config.toml
num_hidden_layers = 11
hidden_size = 256
n_experts = 16
experts_per_token = 1
d_expert = 288
d_shared_expert = 0
hidden_act = "swiglu"
moe_layers = [0, 1, 2, 3, 4, 5, 6, 7, 8, 9, 10]
router_score = "softmax"
normalize_top_k = false
routed_scale = 1.0
balance_loss = 0.0129
balance_bias = false
router_z_loss = 0.0001
init_std_router = 0.0115
lr_router = 0.00181
num_attention_heads = 4
num_key_value_heads = 2
head_dim = 64
vocab_size = 8192
norm = "rmsnorm"
norm_place = "pre"
norm_eps = 1e-06
positions = "rope"
rope_theta = 10000.0
rope_fraction = 1.0
qk_norm = true
attn_scale = 0.125
tie_word_embeddings = false
parallel_block = false
init = "normal"
init_std_qkv = 0.0399
init_std_o = 0.0
init_std_up = 0.0399
init_std_down = 0.0
optimizer = "soap_variant"
learning_rate = 0.00389
beta1 = 0.95
beta2 = 0.95
weight_decay = 0.088
lr_head = 0.00844
warmup_steps = 50
schedule = "wsd"
decay_fraction = 0.874
decay_shape = "linear"
final_lr_fraction = 0.0
batch_tokens = 131072
max_seq_len = 1024
doc_mask = false
train_tokens = 612000000
max_steps = 4670
dataset = "wikipedia_en"
Below are experts of layer 5 (counted from 0) of a mixture-of-experts language model. Rows are named router (the router's row for the expert), gate (a neuron's input weights, with its number), up (a neuron's input weights, with its number), down (a neuron's output weights, with its number) and show model dimensions 0-127. Each number is 128 + 24 x the weight over its row's rms, rounded and kept within 0 to 255.
Before each expert's rows: a language model's description of what the expert responds to. This comes from a sample of Wikipedia text that the model never trained on.

# expert 8
Determiners and modifiers. Articles and possessives starting noun phrases in running prose, such as the, a, his, its, their, and adjectives after them like main.
router [168 134 140  90 100 107 163  94 159 166 150 114 121  96 135 152 123 164 176 128 107 124 114 142 153 148 131 128 162 122 125 131 141  88 163 170 108 105  97 109 113 110 103 117 129 128  91  87 118 138 138 123 129 153 129 120 114 126 132 130 178 102 120 123 158 147 101 144 124  83 174 101 125 104 133 114 148 128 150 130 116 114 107 136 126 138 140 118 120 124 153 147 126  99 105 116 141 144  82  71 108  91 156 167 137 152 133 123 125 116 147 140 132 134 146 175 100 149 122 121 101 148  72  93 147 131 140 118]
gate0 [108  98 112 137 120 102 107 158 143 121 131 124 143 136 103 138 168 143 148 107  97 191 179 113 175 116  87 138 104 111  91 136 152 147  98 112 162 169 153 111  85 134 128 123 142 122 170 162 154 134 121 126 121 121 152 104 106 107 133 112  98 118 125 156  82 150 132  99  94 124 166 113  71 149 132 145  57 158 123 144 152 154 123 166 119 107 135 105 165  92 132  96 109 130 122 158  80 152 102 181 142 101 113 134 115 129  86 138 110 110 125 148 170 132 110 113 129 110 129 162 102 108 167 122 146 135 144 146]
up0 [146 122 143 150 135 128 102 135 109 136  76 120 107 118 112 151 120 172 119 182 123 157 111  94 133 108 115 132 123 164 151 119 149 133 137 117 128 146 124 142 116 133 128 128 142 183 163 135 116 110 135 109 162 131 121 137 116 141 141 179 158 143 138 154 114 121 166 149 145 161 119  90  32 138 175 139 116 112 126 145 215 110  83 137 120 160 123 129 132 135 145 147 151  91 143 102 106 138  77 119 155  94 132 116 127 139  99 107 100 123 132 127 132 130 119 144  93 162 120 132 143 140 154 124 100 152 136 114]
down0 [148 126 147 132 156 152 111 111 116 111 123 136 138 129 144 158 100 150 125 109 112 103 154 131 115 100 214 152 111 129  93  87 132 102 153  88 131  98 113 104 154 122 174 121  84 122 142 112 162 105  92  85 145 132 166 144 126  82 113 132 153 149 121 193  84 101 141 124 121 147  75 135 153 150 135 108 122  95 131 140 147 110 153 110 120 156 124 129 116 138 147 156 138 142 105 126 164 119 112 113 135 138 111 136 107 121 140 160 138 106 104 110 117 122 158 163 154 161 133 117 144 121 108 136 104 164 127 102]
gate1 [143 110 119 118 105 109 110 168 161 136  85 143 181  90 155 136 174 156 160 126 111 150 131 129 119 147 159 157  76  78 160 102 118 110 111 137 188 133 133 112 101 103  82 170 145 134  97 115 176 168  99 114 124 154 108 145 148 121 114 151  86 152 149 154 110 106 127 156 139  88 135 116 156 141  91  96 112 136 148 142 110 153 125 114 122 163  83 158 132 142 115 154  99 141 103 122 157 112 142 111 113 129 121 142  97 148 119 142 137 115 147 143 131 168 105 147 127 132 140 172  89 154 145  90 149 153 129 124]
up1 [161 125 141 121 122  77 107 160 155 128 109 140 103 136 130 191 172 120  86 111 163 129 147 131 138  96 108 163  64 131  97 130 152 135 141 142 150 142 125 104 110 105 140  90 120 128 142 153 152 118 112 132 146  86 140 127  95 138 121 126 116 126 137 131 151 160 138 161  96 108 129 102 105 138 139 120 120 138 135 114  99  99  96 159 133 148  98 125 160 187 129 156 112 155 112 112 135  98 101 128 117  88  90 153  99 103 138 158 108  93 123 160 130 147 119 192 116 127 109 152 127 129 104 101 148 160 148 144]
down1 [130  94 134  92 121 105 167 150 132 138 125 120 102  93 155 100 129 191 147 121 162 155 148 134 120 175  87 103 135 141 178  89  94 149 135 123 118 143 155 167 158  93 132 129 130 106 120 133  67 157 161 119 137 122 126 119 153 102 115 119 129  81 154 137 125 111 113 120 140 153 132 120 131 115 161  96  91 136 120 116 133 158  61 142 155 192 166 127 165 119 156  90 154 120 152 140  99  91 132 125 139 116 149 144 130 111 112 111 121 116 148 127 168 137 128 114 152 133 134 114 130 152 128 161 181 126 116 116]
gate2 [121 139 106  77 131  92 104 111  60 134 136 132 131 127 129 141 122 119 104 142 149  61 120 122 127 167 148 152 123 146  93 156 128 169 147 128 155 129 136 145 115 145 139 172 134 157 122  86  96 187 102 133 178  92 120 156 107 134 123 149  74 137 129 155 113 111 131 144  85 127 100  86 133 134 174 115 156 131 108 108 144 132 140 167 124 111 126 117 115  95  95 127 135 164 146 127  92 131 138 110 127 147 106 102 124 139 168 152 138 120 138 121 105 122 144 135 153 157 117  95 159  98  92 136 107 106  92 145]
up2 [ 89 115 150  95 128 146 147 106 133 113 132 110 133 119 118 118 142 139 104 145  90 130 114  96 119 151 131 114 115  79 106 137 131  93 128 111 130 119 139 135 151 110 114  97 117  95 143 162 141 136 132 127 104 108  94 107 156  92  67 122  98 101 119 160  91  88 146 169  94 157 133 168 158 142  95 128 104 120 129 112 127 141 123 124  85 150 101 154 106  96  96  85 126 145 146 113 138 154 120 103 134 125 114 110 110 160 117 129 151 117 126  96 170 143  90 111 119 115 120 107 121 109 179 127 107 143 141 160]
down2 [119 144 141 161 129 149 136 155 143 150 107 129 129 109 152 150  87 122 177 114 152 148  93  90  96 129 127  98 150 129  55 134  96 118 157 154 111 125 133 124 166 141 117 134 145 117 123 187 181 147 118 146 102 120 100  90 138 180 166 133 107 114  96 146 155 105 169  98 136 108 128 135 139 153  96 125 126 132 151 143 111 138  95 149 125 121 162 165 163 126 144 126 115 130 145 128 107 128 145 126 145 122 101 129 141 149 108 183 111 149 133  95 140 146 132 102  85 112 127 168 130 105 127 105 174 111 140 113]
gate3 [132 101 115 153 178 108 141 127 137 147 117 105 147  89 135 122 165 124  91 145 134 119 133 115 152 115 105 108  96 131 105 135 134 135  91 156  69 131 102 144 104 106 175 122 134 112  81 134 154 117  73 160 103 107 118  83 127 137 144 133 145 128  86 158 146 112 128 119 146 114  98 102 130 176 131 134 175 166 145 137 141  97  95 102 119 126 148 114 122 119 142 141 153 122 104  79 109 118 183  99 117 112 187  95 156 121  96 125 118 108 114 167 179 144 136 110 144 180 166 152 125 129 146 148 126 113 138 139]
up3 [112 125 137 121 131  99 107 145 119 140  99 112 138 105 161  68 120 144 129 103 139  44 133 145 120  94 119 135 126 119 124 119 122  91 115 136  98 145  98 140 154 145 123 116 126 109  96 114 162  91 117 110 120 169 117  57 166 104 113 128 171 104  82  75 141 135 142 170 147 103 179  87 114 178 149  95 186 142 115 132 127 129 116 117 135 141 158 147 122 132  92 118 111 101 109 135 140 105 144 104 107  89 146 127 155 123 136 131 109 123 137 155 127 146  92 145  93 118 124  79 137 105 128 152 154 128 118  93]
down3 [107 117  99 147 134 108 113 116 142 132 133 148 135 159 118 143 163 124 151 132 128 153 115 113  99  80 130 154 107 123 155 112 141 115 130 131 117  96 119 163 101 155 146 182 106 115 133 155 142 160 111 111 124  87  99 129 152 151 137  89 135 163 144 129 111 159 135 121 129 160 183 145 115 119 107 146 141 150 121 192 111 136 122 124 104  83 116 134 138 141 125 133 104 125 112 115 107 147 176 132 109 118 108 143 143 120 127 140 138 131 119 156 108 127 136 118 105  96 127 169 186  60 106  76  99 143 145 167]
gate4 [ 89 142 133  96 171 153 113 147 109 133 111 126 145 111 124 110 171 157 123  99 135 115 113 137 110  87 140 120 153 134 154 141 128  83 126 153 117 122 104 136 107 157 134 122 125 145 151 140 180 145  95 103  95 151 122 133 157 131  87 132 166 119  88 126 147 160 121 160 110 146 160 104 101 162 136 160 149 131 109 106 134 130 131 159 128 122 119 144 133 111 109  97 112 103 139 108 133 140 109 148 105 126 145 122 148 133 147 154  73 114 135 159  44 129 141 176 127 114 121  98 109 119 161 201 121 130 107 119]
up4 [169 100 114 119 149 144  89 133 124 123 122 162  91  77 148 148 165 165 152 141 132 183 162 106 104 142 145 127 129 162  83 124 119 121 126 156 149 152 139  92 147  96 139 155 167 123  97  94  94 151 150 142 129 154 151 146 125 131 126 159 117 168 124 128  84 187 117  86 151 111  87 136 144 131 172 124 148 169 146 137 110  92 146 140 163 136 137 137 135 101 114 153 140 107 168 127 129 121  85  91 100 122 116 122 127 198 150 143 121 172 121 133 142 102 111  90 145 120  89 132  89  93 158 117 122 111 158 102]
down4 [112 100  76 105  97 142  97 130 140 135 141 146 113 153 161 107 129 160 147  91 133 151 130 103 111 102 153 148 115 124 116 118 147 142 125 148 137 151 119 108 138 134 177 141 135 135  99 113 135 103 124 115 145 142 110 107  97 164 141 148 144 164 148  93 117 126 165 114  94 146 179 141  96 158 133 109 133 112 142 124 131 114 147 169 127  97 138 119  98 130 113  98 139  85 168 113  92 120 123 170  90 149 121  83  64 129 150  80 122 125 133  93 106 120 170 130 114 136 135 131 104 136 172 114  87  98 144 164]
gate5 [140 125 106  91 130 139 123 112 147 149 114 144 148 123  81 108 132 114 129  96 127 143 114 113 129 131 126  89 143 163 116 144 140 102  90 119 129 169 139  97 144  77 142  86 116 175 117 146  68 153  93 177 168 152 112 147 129 112 117 161 149 124 120 107 123 154 187 136  87 145 122 165 107 117 143  90 117 136  84 127  79 123 108 122 134 106 129 120  99 111 125  82 135 176 132 152 104 136 144  89 154 109 134 131 112 159 115 135 145 106 153  68 166 142 129 167 108 120 120 111 123 180 121 132 145  73 136 141]
up5 [147 147 154 136 149 104 150 156 154 113 157 146 107 159 135 146 170 130 134 116 114 137 127  93 120 109 130 208 135 112 138 110 120 134 145 106 110 124 114 141 130 140 151 140 141 132 136 100 141 136 142  54 108 125  85 145 130 111 107 141 133 134 100 128 132 116 156 103 181 106 200 143 158 108 119 160 124 139 168 126 131 138 167 138 149 137 126 146 196 133 116 142 145 137 140 175 154 110 117 157 159 137 132 121 105  98 160  86 165 143 128 151 110 144 106 126 148 103 121 163 105 115 186 123 140 142 114 108]
down5 [106  67  85 144 107 146 106 135 137 100 109 114 109 155 119 132 159 101 124 139 123 112 101 135 146 128 152 146 109 134 109 113 166  96 140 148 146 137 139 116 123 183 147  72 113 105 143 160 158 148 125  98 135 117 129 133 130 167 103 116 137 122 146 141 136 125 120 147 172 108 150  65 140  90 117 117 129 135 158 127 146 126 149 122 117  94 137 103 143 108 171 160 129  93  86  85 147 114 148 134 141 118 159 142 128  99  93 130  93 131 137 133 113  97 134  49 149 179 132 125 175  95 116  99 114 133 117 145]
gate6 [ 91  98 120 118  94 115 124 135 112 151 104 138 114 133 133 115 141 126 135 117 145  87 115 142 155 160 123 152 144  98  89 138 117 172 148 157 111 159 118 122 137 147 162 112 140 127 122  90 105 120 126 152 100 160 154  42 129 165 108  71 146 126 105 135 124 155  76 126 151 147 136  65 134 143 172 124 102 140 153  93 109 114 121 133 122 125 158 101 144 152 135 132 119 112 123 115 121 137 144 157 156  76 109 135 152 138 144 132 102 113 148  97 184 147 133 107 152 120  76 161 109 127  99 168 150 135 172 136]
up6 [112 128 106 107  56 129 123 115 112 100 107 136 110 152 132 129 127 142 151 154 159 127  97  96 136 139 146 161 116  81 133 153 120 143 129 140 161 172 139 133 138 184 133 116 134 153 165 112 142 163 160 160 109 121 125 106 139 129 123 127 140 141  99 110 118 130  87 127 129 129 124 107 134 112 166 126  99 145 149 112 112 137 121  99 117 125 103 154 107 198 113 118 113 134 114 140 100  67 177 138 118 137 140 168 133 149 112 125 128 121 127 101 129 117 105  86 127  79 139  99 149 186  68 120 136 135 167 139]
down6 [128 157 146 179 127 181 111 139 125 105 133 138  94 125 124 136 133 135 135 152 145 120 149 101 139 133 154 167 117 146 151 143 126 135 170 161  98 107 149 115  96 144 116 121  89 146  99 156 113 134 119 147 100 147 127 104 154  98 133 142 152 127 139 127 174  97 150 116 149 125 119 118 130 106 134 112 132 153 147  90  70 164 104 120 145 118 102 171 123 116 148 104 134 147  51 111 166 156 148 132  99 137 110 162 141  87  81  67 153 117 106 114 148 157 113 171 189 113 104 134 128 127 140 100 123 127 133 125]
gate7 [111 102 141 121 137 159  93 141 114 150 137 127 113 149 166 157 118 115 178 154 131  70 122 116 114 100 128 122 145 154 151  91 109 130  82 183 131 140 119 139 143 137 131 132 149 141 147 159 174 142 149 155  93  95 123 101  90 118  93 146 147 152 148 155  94 145 116 176 127 128 158 103 131 158 123  98 125 121 155 124 143 133 112 115 130 134 140 120 149 185 123 150 100 114 141 143 157 146 107 157 140 105 140 187 183 128 117 131 109  96 128 147 113 118 150 126 119 126 104 144  93 133  58 149 125 155 114 152]
up7 [121 142 135  98 152  86 165 104 134 120 117  88 149  85  90 120 193 135 122 120 148 201 129 124 159 159 124 150 103  95 112 155 160  92 167  76 129 118 161 132  96 135 118 147 119 114  83  93  64 130 143 107 161 113 132 141 152 134 170  97 132 110 109 138 148 120 166 100 125 151 116 144 107 103 117 137 149 139 114 123 122 151 133 145 101 121 130 135 168 104 151 100 114 135 121 114  83 124 114 110 139 143 150 102 103 176 147 109 131 120 120 102 148 132 110 147 154 129 162 132 137 130 178 132 118 118  84 140]
down7 [148 115 149 112 141 129 135 138 128 140 117 116 184 134 145 145 140 119 112 181 123 138  80 140  92 128 102 107  95 100 126 182 132 158 100 131 118 114 137 141 126 132 143 114 132 138 132 162 128 133 106 141  85 128 122 108 137 151 139 123 117 120 121 151  95 103 120 165 122  70  83 119 125 127 149 151 153 114 105 142 127 138 131  97 104 127 111  66  97 165 144 149 117 132 131 137 123 117 149  97 118 114 122  95 117 146 153 131 101 137 165 155  98 120 110 152 113 110 114 104 134  80 128 117 146 131 182 121]
gate8 [152 128  90 161 165 135 120 132 125 149 178 139 152 110 114 122  95 115 119  98 179  98 100 146 117 132 133 128 159 150 140 118 141 127 102 152 146  88  94 109 140 105 124 137 132 102 153 106 168  95 140 137 141 108 147 110 121 151 133 128 156 124 141  98 135 110 126 100 132 134 135 130 121 133 164  97 129 159  96 104 143  84 113 118 179 118 122 163 100 129 107 142 148 179 132 140 118 149 119 111 115 119 115 122 160 160 167 125 132 111  97 165 121 137 128 119 117 158 103 123 175 141 121 127  88 150 169 120]
up8 [112 134 191  98 125 131 177 117 109 162  92  83  98 113 141 120 171 156 145 146  77 132 149 110 115 126  99 101 116 107 117 132 119  86 132 117 130 128 135 122 119 161 148 121 148 141  91 127 118 133 142 106 145 138 111 149 110 131 136 130 145 132 137 145 133 143 146 156 128 132 146 110  94 146  90 131 158 149 132 133  95 161 134 162  98  97 128 118 133 140 125 127 136  80 123 145 116 155 122 157 136  90 156 140 103 110  84 116 124  90 136 121 127 174 136 170  93 119 149 111  94  90 131 139 124 124 129 117]
down8 [114  94 140 137 111 144 129 158 131 104 143 133 146 132 115  96 132 122 138 155 129 115 153  71 152 111 157 127 121  99 126 126  77 119 143 158 143 131 121  95 121 121 155  94 114 157 119 132 155  94 114 129 120 107 157 131 148 172  97 138 174 109 189 146 157 111 116 115 137 135 114 107 130 143 112 132 125 117 119 142  83 132 123 135  95 113 158 110  97 100 141 151 131  87 119 131 118 136 126 130 138 106 166 150 130 189 136 143 138 144 151 126 128 134 156 106 143 140  96 127 146 128 116 154 127 141 160 182]
gate9 [151 127 115 100 100 113 132 141 170 156 146  89 132 115 159 101 122 118 155 134 116 140  91 173 151 105 119 122 117 163 123 129 133 102 123 174 123 141 152 179 138 164  95  88 124 139 164 136 110 131 165  94 109 139 154 128 160 193 165  83 126 128 171 159 162  94 101 145 100 170 150 104 116 126 110 145  90 139  90 122 125  96 135 159 128 114 107  99 132 133 144 115  87 139 166 144 161 121 139 125 136 174 153 121 112 165 146 120 158 128 105 147 120 151 111 110 105 129 127  97 132 120 119 135 112 151 114 137]
up9 [ 75 107 142 130 109 161  99 112  81 127 146 140  95 150 141 152 126 139 119 129 143 154 121  94 112 147 144 143 100 115 133  94 118 149 164 109 122 158 118 138  99 109 100 143 139 119  98 132 113 116 132 107 146 176 121 128 133  83  97 154  99 146 103 140 125 140 131 114 139 125 129 134 122 107 181 126  88 139 129 128  83 183 106 120 129 143 173 117 125 152 106  97 136 137 125 134 102 149 155 144 107 119 106 125 121  70  83 119 182  68 150 147 117 140 136  96 165 103 140 165 128 158 117 122  99 126 166 126]
down9 [ 93 156 139 157 135 108 103 100 111  98 118 110 165 100 113 127 134 146 135 179 199 177  65 119 126 127  90 133  85 115 144 135 114 126 123  92 117 132 126 141 120 105 130 149 101 140 136 149 136 155 140 154 134 140 126 107 134 143  94 148 114  92 117 108 106 143 148 118 110 120  76 141 159 121 125 106 154 125 160 126  92 127 123 128 110 136 128  92 126 115 119 116 124 103 115 124  77 147 153 153  79 126 135 127 171 123 136 111 114 155 138 119 127 126 150 124 165 119 133 149 110 167 142 102 114 107 186 123]
gate10 [127 138 138 124 147 106 111 121 144 115 133 120 136  74 137 102 140 147 130 100 130 143  90 122 118 116 138  70 142 119 113 117 114 144 130 144 122 111 117 156 112 155 173  98 154 117 116 126  70 136 135 116 107 103 104  90 167 124 127  90 108 159 119 143 113 129  96 134 133 121 103 126 103 112 165 129  98 125  96 112 120 110 166 120 145 162  95 151 108 143 145 124 122 112 129 120 105 107 126 137 141 127 126 119  96 114 141 135 194 151 185  89  89 120 144 139 122 131  94 161  91 123 139 121 169  84 107  95]
up10 [142 140 164 121 125 126 100 119  89 151 157 146 119  53 137  99 128 152 158 155 131 131 117  92 162 156 144 128 120 129 149 131 127  82 108 124 135 102 112 109 124 147 106 132 174 115 121 104 146 117 131  92 106 151 137 165  96 142 140 149 129 126 152 114 139 156 135 160 151 126 147  73 110 115 175 123 119 133 143  72 100 100 115 103 108 158 109 149 158 103 153 150 156 138 117 100 135 122 152  83  97 109 144 105 159 102 134 124 131 128  83 118 110 159 138 102  48 169 136 105 105 103 131 137 102 130 121 134]
down10 [140 116 153  73 123 111 126 123 139 117 102 104 140 192 131 129 149 116 134  91 112 131 123 122 155 102 125 135 107 137 107 160 127 145 141 150 131  99 119 103 149 139 149 136 109 113 125 129 135 142 121 108 117 153 160 102 161 164 124 111 138 104 129 111 161  97 126 138 119 119 139 180 124 130 124 144 115 132 137 143 123 126 117 157 138  88 129 112 112 113 118 106 141 113 124 104 152 111 126 183 124 143 147 133 164  95 141 129 139 113 128 114 154 132 129 121 138 102 130 176 121 125 103 108 137 146 175 125]
gate11 [121 116 202 119 156 147 138 172 146 132 116 117  99 147 128 154 121 120 155 161 113 136 157  86  93 142 135 121 110 141 167 144 126 157 117 156 137 155 124 124 166 157  84 132  67 129 103 172 126 125 109 108 154 106 119  80 122 135 105 192 146 121 116 149 130 134  90 146 138 140 145 115 139 149 134 154 106 143 127 144 142 136 123 140 124 141 117 151 103 128 155 118 136 152 152 151 122 136  66  83 145 150 119 103 114 131 147 173 119 152 122 168 146 161 117  75 163  97 128 115  91 110 140  91 119 166 128 135]
up11 [184 138 105 158 137 102 148 103 143 125 121 146 155 143 150 103 173 122 128 139 133 128 120 101 124 128 139 145 142 124 118 171  98 140 135  92 128  99 108 103 115  94 155  99 171 114 147 100 136 121 106 142 128 152 172 140 141 128 157  91 143 134 155 129 164 148 134 143 166 109 140 117 134 142 145  74 128 168 127 122 108 152 129 135 142 148 120 141 119 150 144 141 106 134 107 111 116 162 153 186 153  74 127 156 132 136 125 134 153 169 123 138  96 117 103 146 114 147 147 182 120 135 132 116 137  94 163 144]
down11 [108 123 102 153 107 101 117 167 159 109 135  83 123 144 129 130 132 127 150 100 158 115  99 121 103  96 115 131  85  90 183 135 142 152 131 179 138 121 154 113 130 147 132 155 119 104 133 131 119 164 169 160 113 109 158  85 125 135 113 133 133 152 108 155 125 108 127 136 144 108 128 173 151 109 140 121 123  81 108 146 102 111 109 134 109 126 118 101 132 143 126 105 100  92 133 165  78 121 148 110 146  68 132 105 141 117 114  72 149 160 131 165 120 162 150 122  85 119 125 125 129 130 154 121 131 118 156 115]
gate12 [ 84 106 112 160 109 124 129 104  68 142 165 118  78 120 154 175  96 118 138  86 148 158  87 146 145 126  88 120 121 136  83 116 125 135 131 163 113 124 127 180 143 132 149 134  72 155 155 133  94 170 127  79  97 155 118 141 145 136  74 151 152 185 123 126 148 160 151 142 134 157 115 111 127 147 159 151 143 146 149 154 137 147 131 126 132 174 115 104 140 134 108 112  86  99 113 142 164  74 115 126 128 128 125 100 134 128 161 129 106 117 162 128 143 134 138 148 135 158 128 117  81 128 120  91 136 190 134 130]
up12 [ 91 144 120 138 112 113 117 115 161 185 106 116 114 158 146 142 128  85 138 155 102 135 106 107 122 109 111 132 145 151 123 114 141 141 141 141 133 113 132 165 135 135 142 136 156 163 124 120 179 109 149 156 147 162 137 123 148 106  79 141  88 125 150 149 151 127 149 100 132 103 131 112  99 135 128 167 138 181 109 149 144 135 134  70 113 107 154 145 103 143 132 111 171  82 170 114 162  95  92 133 110 128 144  98 109 131 145 150 117 125 160  91 142 109 164 133  94 122 110 123 155 128 168 130 134 143 105 135]
down12 [110  86 138  89 164 138 109 124 111  97 159 114  74  94 160 146 144 160 134 141 119 168 110 101 130 162 120 112 146 119 129 140  79 107  74 136 114  90  94 111 118 106 132  98 116 144 136 122  81 148 102 129 141 151  73 146 149 106 154 118 131 137 136 122 111 148 116 141 119 143 133 137 134  99 154  87 118 146 157 146 146  93 122 140 134  90 128 149 131 149 127 148  94 130 150 167 133 171 133 110 108 150 131 158 106 108 138 149 136 143 150 138 161 123 129 100 120 120 139 123 123 180 122 120 159 121 166 116]
gate13 [168 125 147 124  83 103 146 142 133 154 136 148 126 125 135 120 117 138 127  88 141 134  99 144 132 160 110 142 195 131 152 126 150 122 140 112  98 104 169 170 132 137 124 105  83 139 131 136 156 131 127 125 117 113 149 123 126 102 116  82 140 109  92 159 113 128 104 166 120 120 181 116 154 101 124  96  95 113  72 109 132 139 143 134 114  92 149 132 135  81 123 137 128 126 172 130 112 131 113  97 109 115  86  99 162 121  92 118 124  86 128 161 127 143 154 142 118 103 154 158 104 127  84 180  92 181 183 144]
up13 [126 143 142  92 116 141  75 141 135 103 121 118 129 170 167  96 180 141 119 149 124 130  97 117  89 101 171 124 162 109 160 118 120 121 148 127 125 135 151 133 107 103 131 170 111 128 131 127 145 147 130  99 166 125 138  95 143  84 151 119  86 150 123 102 157 141 114 121 117 115 107 173 155  78 153  98  96 123 107 101 139 125 111 147 142  99 116 150 134 129 145 106 113 146 144 154 123 136 137 144  91 129 136 141 148 121 115 122 160 159 140 116 140 150  87 121 117 101 139 126 139 107  94 163 149 116 188 145]
down13 [149 158 108 142 127  70 181 156 113  86 105 108  96 102 118 113 102 158 135 139 145 169 142 160 144 116 110 113 181 170 155 101 152 164 180 138 136 144 116 153 137 123 116 110  96 102 115 127 137 111  74 115 100 146 115 148  88  87 157 145 136 156 122 126 126 117 124  92 145 162 170 143 127 109 101 151 148  94 148 129 159 145 121 146 162 148 125 139 153 144 153 116 140 150 131 139 125 125  88 153 124 108 144 119 119 135 143 113  97 122  90  86 113 100 158 177 137 149 102 127 110 160 124 155 147 134 115 176]
gate14 [137 160 119 133 160 159 108  93 137 173 156 100  98 147 109 133 118 102 110 117 125 114 118 124  98 153 113 128 126 138 147 160 132 122 127 156 143 121 126 129  84 101 123 147 122 121 114 134 142 129 146 116  90 107 175  98 148 165 125 146 119 129 125 133  83 155 146 151 141 151 122 106 123 104 123 140 131  86 130 168 119  88  96 127 154 168 134 133 135 102 155 115 115 119  87 139 106 147 171 124 131 148 151 119 115  97 109  94 148 125 100 133  88 132 178 101 117 137 138 115  98 153 159 141 160 101 102 166]
up14 [151 144 175 121 120 128 114 155 101 149 120 145 106 106  97 111 106 144 137 169  73 154  94 146 124 115 134 164 109 128 126  83 104 157 127 127 109 137 143 123 135 150 105 173 103 141 119  97  90 108 153 145 146 121 112 134 128 134 138 114 108 128 131 185 137 133 164 158 163 122 146 154  91 138 101 119  78 153 173 129 144 166  75  97 143 136 155 126 132 142 125 132 133  97 161 134  80 127 119 136 177 104 112  98 146 161 142 114 157 124 131 132 127 123 141 127 125 119 144 138 126 133 120 122 146 112 120 135]
down14 [113 140 130  92 163  93  94 131 111 163 168 119 116 153 149 125 100 145 164 121 103 118  84 134 100 151 141 135 141 112 119 130 100 179 123 129 143 128 162 166 145 130 109 195 126 106 100 131 128 105 122 132 124 113 129 149 105 152 119 159 112 110 143 172 119 107 116 162 127 152 120 116 130  91 117 101 158 141 124 128 147 155 128 100 146 141  98 159 147  70 124 107  97  86  93 111 110 112 111 144 187 162 118 130 113 130  68 114 177 112 161 135 179 123 148 159  92 127 129 110 131 117 111  97 112 128 110 126]
gate15 [138 135 119 161 147 113 140 148 139 129 132 152  90  93  71 127 132 110 156  86 109 130 131 118  91 137  97 110 105 136 142 150 163 128 164 109 127 104  81 135 156 125 185 130 105 133 110 141 155 146  89 174 118 102 128 112 137 132 146 117  84  94 128 118  99 143 124 116  92  89 137 138 120 176 124 109 116  91  95 165 182  68 145 164 143  87 142 113 120 106 134 105 118 120  66 171  99 133 122 105 134 106 109 125 132 147 103 135 101 131 118 112 130 105 124  79 144 183 110 122 155 140  96 146 110 122 127 122]
up15 [132 107 111  98 195 163 122 153 115 104 163 131 164 123 136 138 122 130 138 135 110 124 129 127 145  99 128  97 147 159 140 118 109 125 122 112 104 138 117  93 170 138 158 112 154 153 143 124 124 124 158 142 123 102 124 105 102 130 129 153 115 138 149  80 147 130 116 123 188 119 146 119 110  98 146 142 152  89  99 143 104 138 135 134 129 119 144 141 153 127 115 117 159 195 142 142 119 142 162 132 140 141 138  99 112  88 147 112  92 191 143 116  93 165  94 145 120 140  94 110 112 117 114 128  98  93 122 119]
down15 [128 122 155 145 119  73  87 131 151  73 118 136 158 130 134 104 160  80 156 190 141 181  99 144 107 120 117 113 116  99 144 144 114 137 138  55 132 136 161 114 119 135 135 127  87 168 147 135 110 137  99 162 136 108 117 128 128 128 142 112 109 103 153 151 132 157 112 125 147 128 127  97 125 100 138 130 151 140 147 164 123 156 129 110 121 135 143  86 115 138 116 123 153  95 158 138 105 142  97  74  99 106 120 125 136 175 152 105  85 121 133 126 134 118 102 133 133 133 153 143 128 159 150 109 148 113 173 117]
gate16 [126  85 139  91 129 152 136 113 157 125 170 107 129 124 112 196 107 122 137 106 144 150  87 145 176 101 142 166 140  98  87 161 140 116 138 170 141 122 103 104 104  95  67  98  93 110 169 147 131 106 111 147 106 118 111 124  81 110 115 188 127 140 128 162 143 165 103 136 153 144 150 105 112  99 155 116 123 127 118 137 118 117 104 148 113 144 139 132 136 169 142 115 138  82 132 148 145 161 134 119 133 114 142 147 130 144 149 170 155 134 131 134 150 127 140 116 148 116 124  99 113 153 100 206 110 123 138  77]
up16 [154 103  75  83 131 153 131 162 112  93 139 106 154 144 142 131 157 170 101 107 168 118 106 136 132 118 152 129 119 117 116 166 123 118 120 108 124 168 131 112 139 123 123 164 122 114 212 140 154  83 135 140 119 143 127 123 120 115 107 176  98 148 144  96 113 171  99  58 147 113 129 140 118 133 160 109  93 135 109 106 122 128 131 133 104  94 144 183 182 135 124  96 129  93 138 143 160 159 192 152 153 177  97 136 135 124  96 145 142 142  96  94 125 138 120 132 137 116 125  97 151 113 134 158 134 124 126 115]
down16 [135 154 121 109 127 151 135 159 120  97 138 128  86  88 146 124 116 144 171  87 136 131 148 170 149 110 182 155 167 125 133  81 141 129 105 136  95 146 130 126 187 155 124 117 157 151  99 121 154 128 134 142 117 144 112 145 114  96 139  91 173 146 123 180 168 107 139 166 106 119 131 140  94 135 132 184 126 150 155  96 112 185 140 126 113 136 129 151 137 131  90 109 112 109 109 139 152 143 147 107 156 117 126 135 161 135 134 135 134 114 108  96 145 131 119  90 133 111 125 110 139 114 182 117 107 123  98 125]